config.toml
lr_router = 0.000508
vocab_size = 4320
norm = "rmsnorm"
Below are experts of layer 3 (counted from 0) of a mixture-of-experts language model. Rows are named router (the router's row for the expert), gate (a neuron's input weights, with its number), up (a neuron's input weights, with its number) and show model dimensions 448-511. Each number is 50 + 12 x the weight over its row's rms, rounded and kept within 0 to 99.
After each expert's rows: "comes after" lists some tokens at least twice as common just before its tokens as in all text. This comes from a sample of Wikipedia text that the model never trained on. Tokens count by the router's weight.

# expert 7
router:72 53 41 41 52 56 45 38 41 70 61 58 63 47 61 50 57 45 50 50 52 39 52 35 40 45 48 60 35 46 46 57 59 40 59 57 41 43 53 65 52 53 59 39 39 40 80 59 39 63 82 27 53 57 70 63 64 42 51 31 60 44 40 71
gate0:55 45 52 44 50 45 42 38 42 40 70 23 59 56 53 55 68 54 53 38 51 57 68 40 54 26 39 62 36 59 56 55 51 54 60 56 38 47 51 64 51 47 27 45 41 44 71 61 45 41 38 43 58 55 43 62 47 40 23 68 46 59 63 61
up0:48 45 38 61 51 54 48 73 55 49 35 57 34 46 49 55 47 42 48 51 39 52 31 47 44 58 67 56 53 38 52 40 51 60 45 38 49 45 34 30 60 15 68 53 58 39 55 35 41 56 65 64 48 43 62 32 65 78 69 45 50 51 30 58
gate1:41 40 55 42 27 59 33 52 37 60 61 46 56 55 59 59 52 58 56 58 50 69 54 59 48 48 28 65 52 66 57 60 64 55 47 57 55 61 33 53 41 53 43 56 57 31 58 45 66 60 53 61 50 52 54 37 39 49 48 63 40 44 48 50
up1:41 49 53 47 58 52 65 57 42 43 70 39 32 54 66 70 53 43 56 63 53 63 60 43 55 68 64 50 65 53 75 51 55 63 62 45 67 37 45 44 54 56 49 57 51 59 43 55 55 44 34 35 58 53 46 56 59 52 46 30 50 67 64 62
comes after: " M", " R", " m", " D", " r", "M"

# expert 60
router:68 31 29 64 38 44 46 61 56 54 43 54 62 63 41 58 32 32 53 52 69 42 42 39 40 44 43 46 85 43 52 52 60 48 37 61 37 47 56 45 44 55 45 56 54 59 50 45 48 41 42 38 49 58 66 46 44 59 60 52 28 50 50 59
gate0:47 47 49 45 54 63 42 40 64 56 46 51 46 51 68 46 54 57 46 51 53 57 62 45 37 68 59 75 55 40 52 54 59 40 42 53 50 63 68 43 33 45 49 50 45 53 68 34 38 65 53 33 42 50 44 43 64 45 37 40 47 51 59 38
up0:37 46 43 48 62 19 61 50 43 36 43 41 56 50 28 54 52 39 46 58 45 34 35 54 38 37 31 19 32 45 50 50 77 71 58 39 44 48 42 45 40 52 50 44 50 42 52 55 76 28 49 60 68 54 50 54 34 53 53 61 55 60 40 59
gate1:54 56 52 52 38 47 55 53 46 51 39 53 65 40 47 45 43 49 42 60 56 61 66 53 50 22 43 27 30 42 37 57 48 45 36 48 69 46 59 27 49 13 48 54 56 54 34 46 64 55 54 64 52 52 52 37 44 58 56 52 40 29 28 47
up1:57 46 51 67 46 51 48 51 47 56 48 36 51 46 65 52 59 59 65 45 36 49 58 46 48 67 61 42 54 68 37 42 62 59 54 65 43 42 74 31 46 39 40 51 56 35 23 30 49 51 29 34 34 60 51 72 47 69 50 25 51 55 54 53
comes after: "\n", ")", "\"", "}", " ", "A"

# expert 42
router:43 37 55 47 38 36 62 51 68 46 52 52 51 46 52 51 44 48 58 38 37 23 28 62 34 38 37 60 59 36 34 42 44 41 73 45 59 56 59 44 42 46 71 59 42 60 50 59 48 47 51 66 57 51 45 28 49 42 35 49 60 45 19 56
gate0:43 43 58 35 51 60 40 53 55 59 63 35 51 48 62 58 33 52 56 39 68 57 62 55 51 74 38 63 50 46 50 48 52 54 52 58 64 55 64 49 60 43 64 59 58 60 49 54 51 47 51 11 46 63 46 61 51 46 52 67 64 35 44 26
up0:64 80 56 66 58 37 32 56 47 56 49 64 20 49 62 60 58 59 48 43 43 53 28 49 73 12 68 41 64 13 43 66 54 58 62 77 08 72 35 57 61 32 49 45 63 50 51 57 23 73 68 66 33 58 52 77 31 56 62 69 39 45 49 55
gate1:71 39 55 48 53 53 57 36 48 49 37 53 29 46 58 54 44 49 55 78 41 51 57 43 48 66 65 47 49 72 40 54 69 41 15 58 51 53 56 47 64 66 55 63 43 48 44 40 46 63 63 40 55 41 42 52 44 51 42 38 32 71 50 39
up1:56 54 57 64 49 60 51 49 39 31 56 50 40 35 65 57 43 53 63 65 49 54 53 50 44 63 43 65 48 62 59 64 65 53 22 51 54 42 33 44 76 59 54 49 41 40 52 37 53 51 63 40 41 40 47 49 56 53 46 35 54 33 65 40
comes after: "-", " the", ":", ",", "|", " a"

# expert 48
router:50 45 49 50 66 70 51 42 43 56 65 78 43 49 33 53 46 31 50 52 57 40 51 52 48 48 42 54 47 61 43 55 64 43 48 49 48 41 59 43 29 44 65 40 46 51 63 73 64 50 52 30 66 43 63 71 43 25 46 63 17 50 48 66
gate0:45 43 48 62 75 56 41 22 43 57 30 48 36 56 42 37 53 20 49 60 42 33 49 65 41 15 56 53 42 39 54 51 40 56 39 47 33 44 39 58 24 53 65 71 72 52 29 41 66 72 39 42 53 56 50 31 67 40 51 42 43 66 55 56
up0:47 62 54 38 34 42 57 74 71 46 62 51 67 39 62 63 45 68 52 26 59 62 42 38 63 60 36 49 48 68 47 53 47 46 74 54 73 58 69 51 64 34 38 40 24 44 73 60 30 35 68 48 48 42 50 71 35 71 46 53 44 28 39 39
gate1:46 36 47 48 38 54 45 49 64 23 73 50 45 61 43 13 61 61 49 31 52 54 53 50 49 60 32 42 55 28 55 42 46 45 13 30 94 46 44 47 67 58 22 25 49 28 30 38 54 32 45 46 58 36 47 64 60 59 59 40 51 32 65 52
up1:52 35 54 50 36 50 46 59 42 66 35 30 43 62 38 54 29 50 54 52 31 58 67 43 63 73 60 53 53 50 60 56 67 54 75 56 62 40 51 45 34 40 61 43 42 45 54 61 52 29 77 59 51 41 46 47 66 53 68 58 39 49 43 47
comes after: " |", " the", " a", " \"", "-", " ("

# expert 63
router:47 60 42 41 65 57 51 56 37 43 46 51 51 50 33 43 57 41 57 56 26 58 73 51 61 59 46 53 39 42 58 33 66 39 50 42 45 30 53 36 37 37 45 52 54 50 51 32 39 74 71 45 61 54 55 51 61 55 57 60 41 54 41 50
gate0:71 48 53 81 53 29 45 59 57 67 43 60 59 44 38 57 50 52 52 76 52 51 55 58 57 59 49 58 56 68 44 34 67 42 26 30 44 56 53 35 64 67 59 52 38 43 49 37 52 51 34 53 59 37 44 47 46 51 44 36 46 26 62 68
up0:56 46 54 79 56 44 60 43 62 57 32 48 52 55 48 53 58 57 54 53 45 65 55 41 49 52 35 59 48 60 35 24 67 65 34 54 50 54 56 20 53 57 56 58 40 48 47 45 51 58 40 46 57 44 33 63 49 44 28 36 47 48 50 65
gate1:67 33 53 47 63 20 40 76 55 65 54 53 58 63 64 34 68 48 39 41 60 30 49 50 54 43 47 34 55 56 53 43 55 43 61 65 42 74 33 53 49 47 77 63 54 72 67 60 21 43 40 51 47 40 14 36 67 50 49 59 28 65 51 56
up1:20 39 59 22 57 22 53 66 68 45 66 46 60 67 58 25 56 48 53 57 46 48 45 50 38 44 60 47 61 60 36 51 74 48 58 70 63 53 36 44 64 28 30 58 47 60 61 63 43 37 48 36 67 41 45 66 61 53 34 59 42 42 55 55
comes after: " |", ".", "–", ",", ":", ";"

# expert 71
router:48 37 49 41 55 52 46 56 49 23 57 62 47 44 42 54 57 37 49 51 54 55 55 38 66 35 53 48 49 64 51 69 66 46 37 50 53 45 57 26 53 61 49 51 54 54 51 52 54 59 59 50 62 58 36 50 50 44 73 65 47 55 54 57
gate0:47 58 55 49 67 44 42 72 47 38 13 47 43 42 48 51 36 59 63 32 40 42 52 60 48 48 35 45 49 60 49 37 56 60 55 64 41 43 77 24 47 45 73 78 46 38 55 44 25 52 52 49 47 60 43 39 60 78 49 66 60 57 49 56
up0:46 57 43 43 49 45 65 77 50 40 39 42 67 40 42 43 48 38 52 43 61 44 54 35 42 47 49 47 51 53 50 52 56 53 45 56 42 51 68 38 53 45 54 17 51 77 35 44 39 41 60 48 34 51 52 42 66 50 45 58 67 32 47 48
gate1:57 32 53 47 59 41 45 54 39 41 50 48 49 57 30 56 53 28 66 58 53 68 39 23 60 49 58 52 55 58 60 23 50 77 65 38 48 38 54 58 44 42 49 52 61 42 57 58 86 48 46 37 60 52 45 49 47 63 47 40 66 47 52 48
up1:66 53 33 47 64 56 45 49 45 53 57 75 52 52 47 48 53 54 48 62 50 37 42 51 69 30 72 52 50 73 60 38 57 56 58 48 42 59 55 59 53 31 52 45 65 35 72 60 59 40 57 47 50 56 45 45 49 60 49 53 49 49 50 38
comes after: "==", " =", "===", " ==", " |", " ==="

# expert 41
router:58 31 57 40 57 78 66 76 38 74 68 71 26 26 53 35 47 40 41 36 47 63 59 44 39 54 36 48 58 40 57 51 55 52 44 48 58 65 50 32 59 63 50 54 35 27 46 54 38 55 55 51 38 27 67 29 71 49 52 49 45 75 41 32
gate0:64 51 67 46 58 54 57 37 60 53 68 63 44 49 44 28 51 57 47 64 50 58 79 42 46 28 63 46 47 50 73 51 44 46 49 58 68 50 49 34 31 46 70 63 54 57 53 53 41 44 36 33 67 31 45 28 45 34 32 53 42 47 66 37
up0:54 54 59 33 44 53 58 48 66 44 47 66 59 44 72 54 65 54 56 65 54 58 44 52 51 36 40 68 80 37 59 52 41 44 34 53 75 58 64 40 50 51 43 46 34 47 50 66 39 22 42 28 46 48 45 41 53 36 33 30 42 34 68 26
gate1:66 48 45 40 48 44 32 55 68 56 64 36 54 42 41 59 56 50 38 47 37 35 37 44 49 58 32 48 44 61 49 44 24 50 54 50 50 43 53 42 20 80 42 57 51 47 59 51 41 66 41 19 41 63 36 63 76 43 43 52 61 46 79 55
up1:30 43 42 48 45 66 58 53 40 49 70 47 59 50 58 59 66 73 55 44 40 43 37 56 32 39 49 46 37 46 40 48 42 65 60 61 53 38 35 41 42 50 54 45 39 31 43 48 59 44 52 44 43 46 40 47 79 39 40 38 75 66 43 35
comes after: " the", " C", "-", " b", " B", " c"

# expert 61
router:32 35 37 62 49 55 56 37 58 57 43 50 54 65 50 23 63 65 62 58 35 22 52 47 65 37 63 49 52 34 79 47 53 35 34 20 47 43 72 46 52 69 41 45 33 48 63 42 40 33 50 41 43 38 55 53 46 40 66 30 66 38 48 53
gate0:38 30 48 46 56 43 56 40 44 36 55 48 39 65 58 54 44 72 54 63 52 56 63 45 50 59 56 54 31 54 51 44 36 54 58 78 68 47 25 42 36 68 47 57 49 30 53 78 53 48 62 40 66 27 37 57 71 55 45 47 47 30 42 42
up0:57 49 54 54 58 68 45 44 30 64 58 61 56 22 25 49 65 41 32 37 47 74 37 58 54 22 46 42 46 45 36 55 60 48 43 48 40 57 59 44 59 45 39 55 48 61 50 32 58 38 66 77 53 57 53 40 42 20 34 59 38 46 69 48
gate1:46 55 45 62 42 59 46 51 50 38 59 52 59 57 84 41 55 42 46 41 49 56 51 63 70 58 43 45 71 51 62 44 63 51 64 58 32 62 50 72 60 85 70 48 62 63 60 48 47 50 58 54 59 68 56 47 17 71 42 48 49 58 66 62
up1:56 50 49 42 60 28 49 51 51 63 44 48 55 38 25 64 58 71 43 82 39 52 37 37 59 49 24 39 45 44 41 53 63 70 48 51 50 45 49 45 62 41 23 41 73 58 36 64 68 46 40 67 43 48 52 61 52 61 51 54 45 48 65 59
comes after: ",", "ed", "ing", "s", " em", " up"

# expert 40
router:67 43 40 58 44 61 44 46 36 58 50 74 44 48 56 54 27 55 58 60 38 55 65 46 57 58 72 56 41 48 69 41 37 45 58 48 37 42 45 54 46 65 57 68 57 47 57 55 48 62 43 44 45 65 54 55 76 46 43 49 48 58 56 64
gate0:54 43 48 59 25 53 54 53 56 28 42 71 34 43 51 65 58 79 50 44 59 71 46 62 60 42 42 39 48 49 52 36 53 38 42 67 49 58 46 69 49 48 63 32 46 47 34 56 63 61 62 55 54 42 47 50 53 72 44 41 36 35 45 48
up0:43 74 44 63 57 46 45 51 42 69 65 51 47 21 49 58 34 34 70 57 49 46 43 52 32 48 54 27 53 55 51 78 34 62 58 55 51 51 31 45 49 45 63 51 70 41 57 59 43 42 28 39 31 49 51 50 49 56 37 52 55 41 53 62
gate1:58 44 45 59 48 31 45 84 62 37 39 43 73 46 29 45 66 45 47 53 58 62 63 45 65 51 27 69 62 34 59 51 45 49 59 36 65 51 63 30 50 43 46 49 35 63 31 87 53 52 41 46 51 54 43 24 45 69 63 48 42 44 48 47
up1:34 39 57 30 57 53 35 51 58 56 69 78 36 76 66 53 55 46 56 36 51 42 43 58 44 60 72 38 46 68 39 54 53 56 61 68 39 50 37 73 52 61 52 36 64 42 61 21 44 48 52 63 34 62 58 75 60 41 39 74 62 63 50 71
comes after: " E", " J", " L", "E", "j", " j"

# expert 35
router:51 63 46 36 76 37 41 42 63 37 63 47 72 67 39 42 59 56 54 65 59 39 24 46 74 19 66 46 45 37 52 60 74 45 44 52 51 31 45 59 34 45 42 45 70 70 61 30 49 50 52 40 39 59 47 54 44 39 75 50 56 46 71 49
gate0:59 37 67 47 49 52 40 52 34 52 62 51 58 71 49 48 49 39 52 48 51 48 56 49 46 62 54 54 57 22 45 58 39 44 30 56 63 54 63 32 49 33 46 58 53 46 44 58 75 63 48 44 42 41 48 35 68 37 57 37 70 43 67 43
up0:17 45 69 50 70 32 47 34 45 43 23 52 52 55 58 46 51 43 56 38 20 39 77 34 26 58 52 42 37 34 58 44 38 53 41 50 38 46 50 60 71 51 52 62 65 11 49 72 61 52 32 37 62 66 57 47 62 51 59 32 42 59 51 41
gate1:34 29 51 70 42 70 53 38 69 54 51 49 57 79 54 70 51 58 49 61 49 64 53 47 57 54 44 43 51 61 37 53 76 41 33 57 40 43 54 41 36 50 48 21 50 47 30 64 34 46 48 60 58 50 58 41 52 65 48 63 34 43 52 50
up1:45 38 44 51 56 59 46 58 50 72 50 54 56 54 51 25 54 51 57 48 51 56 12 57 47 45 51 50 31 60 62 44 40 84 40 68 57 52 43 48 59 41 43 57 50 58 69 55 56 48 34 34 42 51 42 42 68 84 60 45 43 60 46 48
comes after: " ", ")", "\"", "%", " list", "0"

# expert 73
router:48 61 62 56 68 48 51 58 38 42 67 23 72 70 65 53 49 66 56 46 54 69 58 42 44 56 24 43 65 58 52 55 67 75 44 50 49 53 47 22 28 53 45 45 66 53 30 35 30 53 46 59 46 61 44 50 43 66 54 36 31 53 45 56
gate0:42 36 20 35 33 57 62 55 31 48 69 57 47 36 32 73 60 54 59 55 59 47 63 40 59 53 57 39 51 51 50 60 55 53 46 50 59 47 54 45 37 36 46 42 57 71 36 59 35 52 65 51 46 53 63 49 43 24 57 45 24 19 35 34
up0:57 41 30 37 28 66 59 54 36 66 58 48 59 31 35 75 57 50 58 53 57 38 45 41 38 39 58 51 37 41 39 79 50 65 52 64 69 41 35 53 39 47 39 56 62 44 37 38 40 42 48 55 60 47 58 42 49 52 54 53 20 30 10 47
gate1:45 68 67 54 59 62 67 40 50 64 87 39 57 41 82 56 52 48 37 52 39 60 41 41 57 59 58 49 54 59 47 59 22 19 51 58 50 55 56 56 39 43 57 70 45 47 40 34 53 29 44 48 54 28 54 53 38 48 51 46 77 50 49 47
up1:45 42 30 52 41 38 52 29 60 41 68 63 63 51 51 42 49 61 59 57 42 48 71 50 42 41 51 48 26 47 60 64 47 56 53 48 54 29 74 45 61 38 55 49 80 61 42 51 38 54 51 57 44 46 73 45 50 35 70 61 46 50 51 45
comes after: " of", " in", ".", " to", " on", " for"

# expert 72
router:42 38 41 45 56 38 47 66 62 30 71 48 78 48 53 52 35 47 45 66 52 64 57 48 55 40 48 42 65 48 59 36 55 59 67 25 59 39 44 38 60 80 61 55 59 45 55 56 73 56 47 31 60 55 49 59 42 49 45 52 46 51 17 59
gate0:46 55 48 74 60 26 60 52 74 62 26 54 56 61 58 44 61 55 52 27 58 40 28 43 90 44 49 14 65 53 52 63 65 53 45 57 50 35 51 36 34 47 52 49 30 28 74 38 36 52 49 54 59 71 45 60 19 43 54 54 56 57 62 59
up0:38 57 65 51 30 43 54 48 75 55 41 43 38 68 40 49 54 61 52 32 57 32 33 44 88 38 47 48 56 66 52 61 78 55 37 54 58 40 33 30 62 53 68 50 41 35 74 61 57 48 42 60 59 32 41 61 15 42 48 62 53 49 54 50
gate1:51 44 63 46 46 66 54 64 41 35 52 32 69 52 70 47 62 33 36 47 75 38 43 53 54 41 65 74 64 56 53 71 54 71 61 51 41 36 48 69 62 59 55 51 64 68 44 45 43 49 35 31 77 57 52 42 80 32 49 57 46 47 54 57
up1:30 57 42 67 48 34 41 41 53 49 46 34 70 49 43 60 59 37 57 49 50 67 50 39 57 52 55 60 47 33 69 44 36 54 57 43 47 37 38 59 61 49 48 27 63 61 45 41 76 50 54 34 63 63 54 40 52 34 43 50 60 37 32 58
comes after: "\n", "\n ", "N", " 0", " information", " 8"

# expert 38
router:62 47 52 39 54 55 53 60 38 81 46 51 34 61 67 44 35 54 33 45 50 54 41 57 43 58 40 71 38 47 39 52 41 41 44 61 43 64 46 52 60 69 81 40 47 61 69 48 46 60 47 49 43 66 64 66 75 53 50 78 36 48 29 79
gate0:58 72 48 50 64 55 56 71 55 48 19 56 46 42 36 56 37 66 39 49 30 70 53 36 37 59 35 40 72 61 51 59 57 63 62 35 52 31 66 54 73 65 67 34 20 56 51 52 54 50 68 47 51 53 49 58 51 51 36 68 59 70 51 67
up0:49 64 42 37 89 50 59 51 75 46 45 49 47 46 35 64 65 63 46 57 78 52 47 43 56 65 52 51 26 51 55 31 52 76 48 36 51 55 64 44 55 70 50 35 47 52 49 47 64 58 39 55 60 68 57 51 57 28 46 55 49 46 67 49
gate1:56 55 54 57 64 60 48 36 42 35 55 53 15 50 58 36 43 52 51 58 53 41 46 61 63 47 40 52 43 69 46 44 43 29 44 63 35 35 30 39 60 57 59 63 45 50 34 47 52 48 62 42 45 45 44 52 51 46 55 63 55 54 51 51
up1:43 37 34 49 56 47 65 48 57 69 31 52 56 51 39 69 69 58 62 45 39 42 12 57 38 56 50 47 63 62 40 64 44 51 64 50 66 52 65 62 64 53 42 36 32 70 65 45 46 40 40 54 48 27 53 37 43 54 56 35 43 46 49 44
comes after: " the", " b", " The", " c", " St", " st"

# expert 75
router:59 48 40 45 50 55 40 62 57 27 49 62 37 46 55 46 52 48 41 75 49 18 54 41 52 54 47 49 74 15 75 55 60 63 69 51 47 50 39 39 49 53 49 59 44 41 62 55 63 62 59 66 67 67 48 49 60 39 33 54 65 59 44 58
gate0:28 36 52 58 41 43 38 60 48 71 69 39 50 54 40 56 29 55 54 40 43 39 44 35 44 50 37 38 49 56 45 20 28 74 64 20 44 37 36 41 51 62 65 51 55 70 46 38 42 58 44 67 60 60 41 20 37 46 65 47 57 55 46 27
up0:42 60 79 40 46 73 50 54 68 36 38 54 59 73 66 44 47 34 42 50 81 54 52 40 38 48 45 49 36 54 51 43 44 50 35 53 54 59 48 49 65 44 54 59 54 39 32 32 82 50 56 42 55 48 32 40 49 63 39 67 33 87 38 68
gate1:76 58 65 39 41 50 66 52 56 57 29 71 47 43 59 42 45 32 56 36 55 44 31 55 56 53 63 74 56 49 44 38 39 60 67 37 62 63 63 45 50 49 40 58 47 57 58 48 49 42 65 55 54 47 58 55 69 54 64 67 51 52 56 52
up1:51 56 40 34 50 23 40 48 23 59 34 42 49 43 50 55 30 42 43 55 42 43 54 56 40 60 37 49 42 51 46 51 57 27 38 52 12 63 33 57 36 52 55 50 27 62 54 64 68 55 41 76 47 44 42 51 29 46 32 37 64 63 53 28
comes after: " (", " |", " B", "-", "B", "b"

# expert 36
router:61 52 46 42 57 76 32 67 48 49 70 56 47 56 46 54 53 44 52 49 37 48 71 64 77 55 38 52 52 43 32 45 34 78 63 46 55 58 49 60 59 56 44 61 53 64 55 54 56 60 47 23 44 61 32 53 68 46 63 61 40 29 59 40
gate0:92 54 38 71 57 36 43 60 50 57 42 62 60 45 47 50 48 58 64 46 49 41 45 86 50 50 50 50 57 66 53 49 47 49 63 59 30 46 39 51 56 54 53 22 57 50 33 54 70 47 66 82 60 70 51 48 47 47 36 65 55 42 60 49
up0:76 44 52 56 45 30 51 61 56 60 69 43 49 60 75 47 50 60 50 63 51 58 59 67 54 58 50 37 55 51 53 40 48 62 52 62 23 55 54 35 66 45 37 30 43 60 55 49 54 45 37 60 70 63 57 52 48 21 44 54 43 56 75 64
gate1:50 35 50 46 63 38 55 51 32 54 58 39 66 47 46 38 60 53 76 49 63 60 59 46 45 59 55 63 44 46 63 54 49 74 59 46 36 56 75 42 69 50 46 55 66 54 47 35 60 58 64 48 72 26 37 65 48 55 65 68 49 48 47 69
up1:43 31 43 36 54 46 62 49 43 59 46 49 66 73 55 36 60 49 52 43 63 53 46 38 25 59 28 68 37 57 69 64 50 64 30 51 43 44 92 53 63 41 60 59 52 42 50 43 60 65 54 40 65 32 48 44 47 66 85 52 43 51 42 63
comes after: " A", "A", "R", "S", " D", " K"

# expert 67
router:52 63 53 55 34 67 38 51 73 62 50 57 25 34 53 47 54 54 63 31 52 52 53 46 28 47 33 82 54 51 31 51 35 52 56 55 39 63 38 50 41 49 47 62 33 56 44 40 44 48 74 51 38 47 69 35 48 31 37 34 60 50 64 81
gate0:45 51 71 42 56 53 61 48 37 39 46 59 39 50 43 68 52 53 57 34 38 43 59 62 55 71 72 59 63 39 54 67 49 59 50 59 66 45 73 59 75 34 40 35 57 49 28 56 70 63 53 51 59 45 37 49 64 47 44 22 53 39 51 47
up0:44 53 81 27 39 47 42 64 50 33 37 40 39 52 63 72 47 28 51 66 46 58 73 42 53 59 47 63 34 37 59 63 45 64 62 44 54 50 66 44 51 39 36 36 56 54 42 51 60 57 49 27 51 65 59 34 68 34 43 34 43 51 53 41
gate1:49 83 44 34 65 47 75 47 34 53 57 54 53 39 44 44 60 56 46 33 27 52 30 42 60 33 71 76 39 53 44 36 41 57 38 72 42 28 48 26 36 56 33 25 43 54 45 52 54 40 22 38 42 38 51 55 47 43 66 65 43 68 51 55
up1:69 39 54 36 50 41 26 54 39 39 68 50 44 48 41 42 49 44 49 61 43 60 57 50 60 53 66 28 57 49 41 50 50 58 60 66 48 42 41 61 52 64 65 68 58 61 47 46 59 57 71 80 40 58 62 43 31 60 44 56 32 40 63 42
comes after: "M", " M", " \"", " K", "S", "-"

# expert 66
router:59 41 68 74 57 55 44 66 47 74 42 54 28 54 53 48 50 39 50 51 47 46 68 55 44 63 62 40 48 66 44 56 79 40 35 16 40 56 32 50 52 40 51 43 43 57 42 59 49 46 68 44 55 38 76 69 53 31 44 83 63 51 53 70
gate0:43 52 40 47 67 53 44 50 19 52 33 41 38 40 47 18 48 38 38 53 62 55 42 42 44 73 58 39 47 59 45 45 43 50 62 42 53 22 32 49 58 52 39 38 48 52 44 48 57 49 69 33 51 50 33 47 54 39 56 48 42 61 53 55
up0:45 37 58 53 40 62 68 48 56 39 61 67 55 42 51 45 44 56 43 47 56 44 61 43 44 37 62 55 53 55 45 54 51 49 49 48 50 58 37 60 35 50 49 54 63 61 54 73 46 33 49 62 84 57 48 39 41 38 67 21 64 58 74 38
gate1:50 60 19 35 32 48 33 29 50 44 40 31 47 48 59 48 68 52 61 63 59 67 52 46 48 36 45 48 40 69 24 37 37 45 43 61 50 39 36 58 44 53 61 47 43 51 59 25 74 60 65 43 34 41 59 49 43 34 31 58 57 51 59 54
up1:56 39 65 50 67 65 45 56 50 36 56 54 52 38 27 52 54 34 56 20 40 49 64 65 61 59 52 72 63 45 44 48 71 33 43 57 48 52 72 41 74 50 50 52 41 53 58 57 32 48 29 62 52 51 53 49 35 59 63 52 48 40 38 49
comes after: "-", " St", " st", " re", " Sh", " \""

# expert 43
router:21 56 53 25 52 57 42 50 55 59 37 35 54 43 49 40 51 45 56 56 47 27 55 52 51 65 48 68 64 46 28 65 31 46 42 41 74 49 49 49 43 31 59 37 29 42 59 59 57 69 31 55 39 62 42 48 40 54 39 47 51 41 38 66
gate0:56 60 52 58 48 46 49 41 68 52 43 56 62 69 65 52 47 02 45 47 57 52 49 44 42 37 48 59 19 50 60 54 58 62 37 58 42 21 43 52 69 63 65 50 52 50 52 40 58 64 67 15 43 42 46 49 48 62 33 31 49 53 28 57
up0:40 69 52 51 58 35 43 32 53 54 53 45 35 43 49 37 33 39 51 34 58 44 68 35 35 53 43 58 44 48 47 40 54 29 23 63 68 52 76 86 48 60 49 52 40 42 36 28 53 41 70 15 62 46 48 53 58 54 51 69 28 58 42 50
gate1:34 48 49 59 46 56 57 66 44 37 54 55 79 46 41 35 63 58 43 39 43 34 35 43 34 28 27 28 46 39 39 60 44 32 50 68 49 35 64 35 61 37 34 53 48 49 42 37 45 19 63 67 58 61 62 35 39 46 46 25 59 46 68 50
up1:30 58 44 59 66 46 45 62 48 41 32 83 43 53 44 64 67 45 31 50 46 42 21 70 57 33 43 66 83 55 49 45 58 66 45 30 42 59 38 54 62 43 67 56 44 37 53 46 60 48 44 49 23 53 48 55 68 69 23 37 50 67 48 60
comes after: " the", "-", " a", " h", " c", " p"

# expert 25
router:53 55 60 61 54 51 51 62 73 55 53 50 38 56 40 55 63 46 46 57 50 50 38 63 51 50 60 77 39 50 49 45 42 63 59 32 68 52 50 67 52 73 48 46 66 53 57 47 46 66 30 50 57 48 62 39 35 38 44 41 50 72 50 37
gate0:47 62 68 44 46 62 51 49 39 62 21 48 50 63 67 41 46 36 37 38 50 39 47 53 59 57 64 41 43 60 38 43 59 44 40 56 52 61 46 57 47 48 53 52 35 42 54 37 50 55 47 51 45 44 46 54 59 24 65 53 48 31 43 62
up0:67 48 42 37 62 33 57 33 64 36 58 58 44 29 55 42 38 51 46 65 48 44 62 57 43 47 40 48 56 46 51 48 36 58 43 44 43 60 67 54 72 47 52 45 61 33 45 42 67 58 43 59 48 64 30 48 57 76 26 49 49 60 56 52
gate1:59 45 56 65 56 55 46 46 57 39 48 50 67 27 51 60 46 50 55 55 44 45 39 46 44 54 61 37 46 49 48 54 39 60 51 48 54 27 78 49 47 48 60 41 56 81 47 59 57 59 59 28 61 68 61 30 30 65 46 60 38 53 33 48
up1:59 65 49 72 45 58 60 34 38 52 81 39 39 37 51 62 40 70 47 43 52 47 53 60 51 70 62 57 51 61 45 37 56 58 66 46 63 55 49 49 59 89 56 69 35 44 37 30 52 47 48 64 41 39 55 61 52 52 58 37 48 35 49 69
comes after: "in", " in", " of", " (", " In", "n"

# expert 3
router:32 50 50 52 81 28 61 50 35 24 62 43 56 62 52 50 47 62 45 44 64 67 38 56 46 30 52 41 64 55 53 38 50 48 61 67 50 57 47 50 38 56 51 40 66 64 34 41 41 37 49 69 40 52 42 43 50 49 76 60 38 55 60 40
gate0:84 67 53 58 73 64 65 40 45 50 73 47 31 48 79 51 62 50 37 65 50 49 76 43 53 53 43 32 43 54 59 64 50 37 59 61 61 37 44 34 53 59 67 39 51 52 45 48 88 57 43 50 29 61 54 56 37 68 36 61 44 32 56 54
up0:20 38 50 43 21 50 43 54 55 44 41 46 54 53 32 59 49 46 54 53 50 35 45 55 48 52 67 73 52 47 46 39 50 56 33 38 35 60 40 85 60 49 43 55 35 60 38 59 32 54 34 45 59 36 54 26 78 35 58 47 48 53 43 26
gate1:42 45 52 54 39 56 51 51 47 45 39 30 51 53 75 36 80 27 47 42 52 51 46 40 50 49 57 41 61 33 75 40 52 53 36 53 36 66 42 53 52 53 42 30 39 38 44 61 65 59 65 49 61 45 50 51 60 64 29 58 45 28 45 60
up1:34 39 43 17 40 63 57 46 61 56 55 26 56 63 27 51 68 60 50 54 51 51 67 47 52 57 61 63 70 58 48 32 68 56 49 48 58 31 28 52 61 61 71 24 34 78 68 32 48 70 66 34 49 49 41 42 41 42 63 46 57 47 60 21
comes after: " is", " as", " was", " in", " of", " with"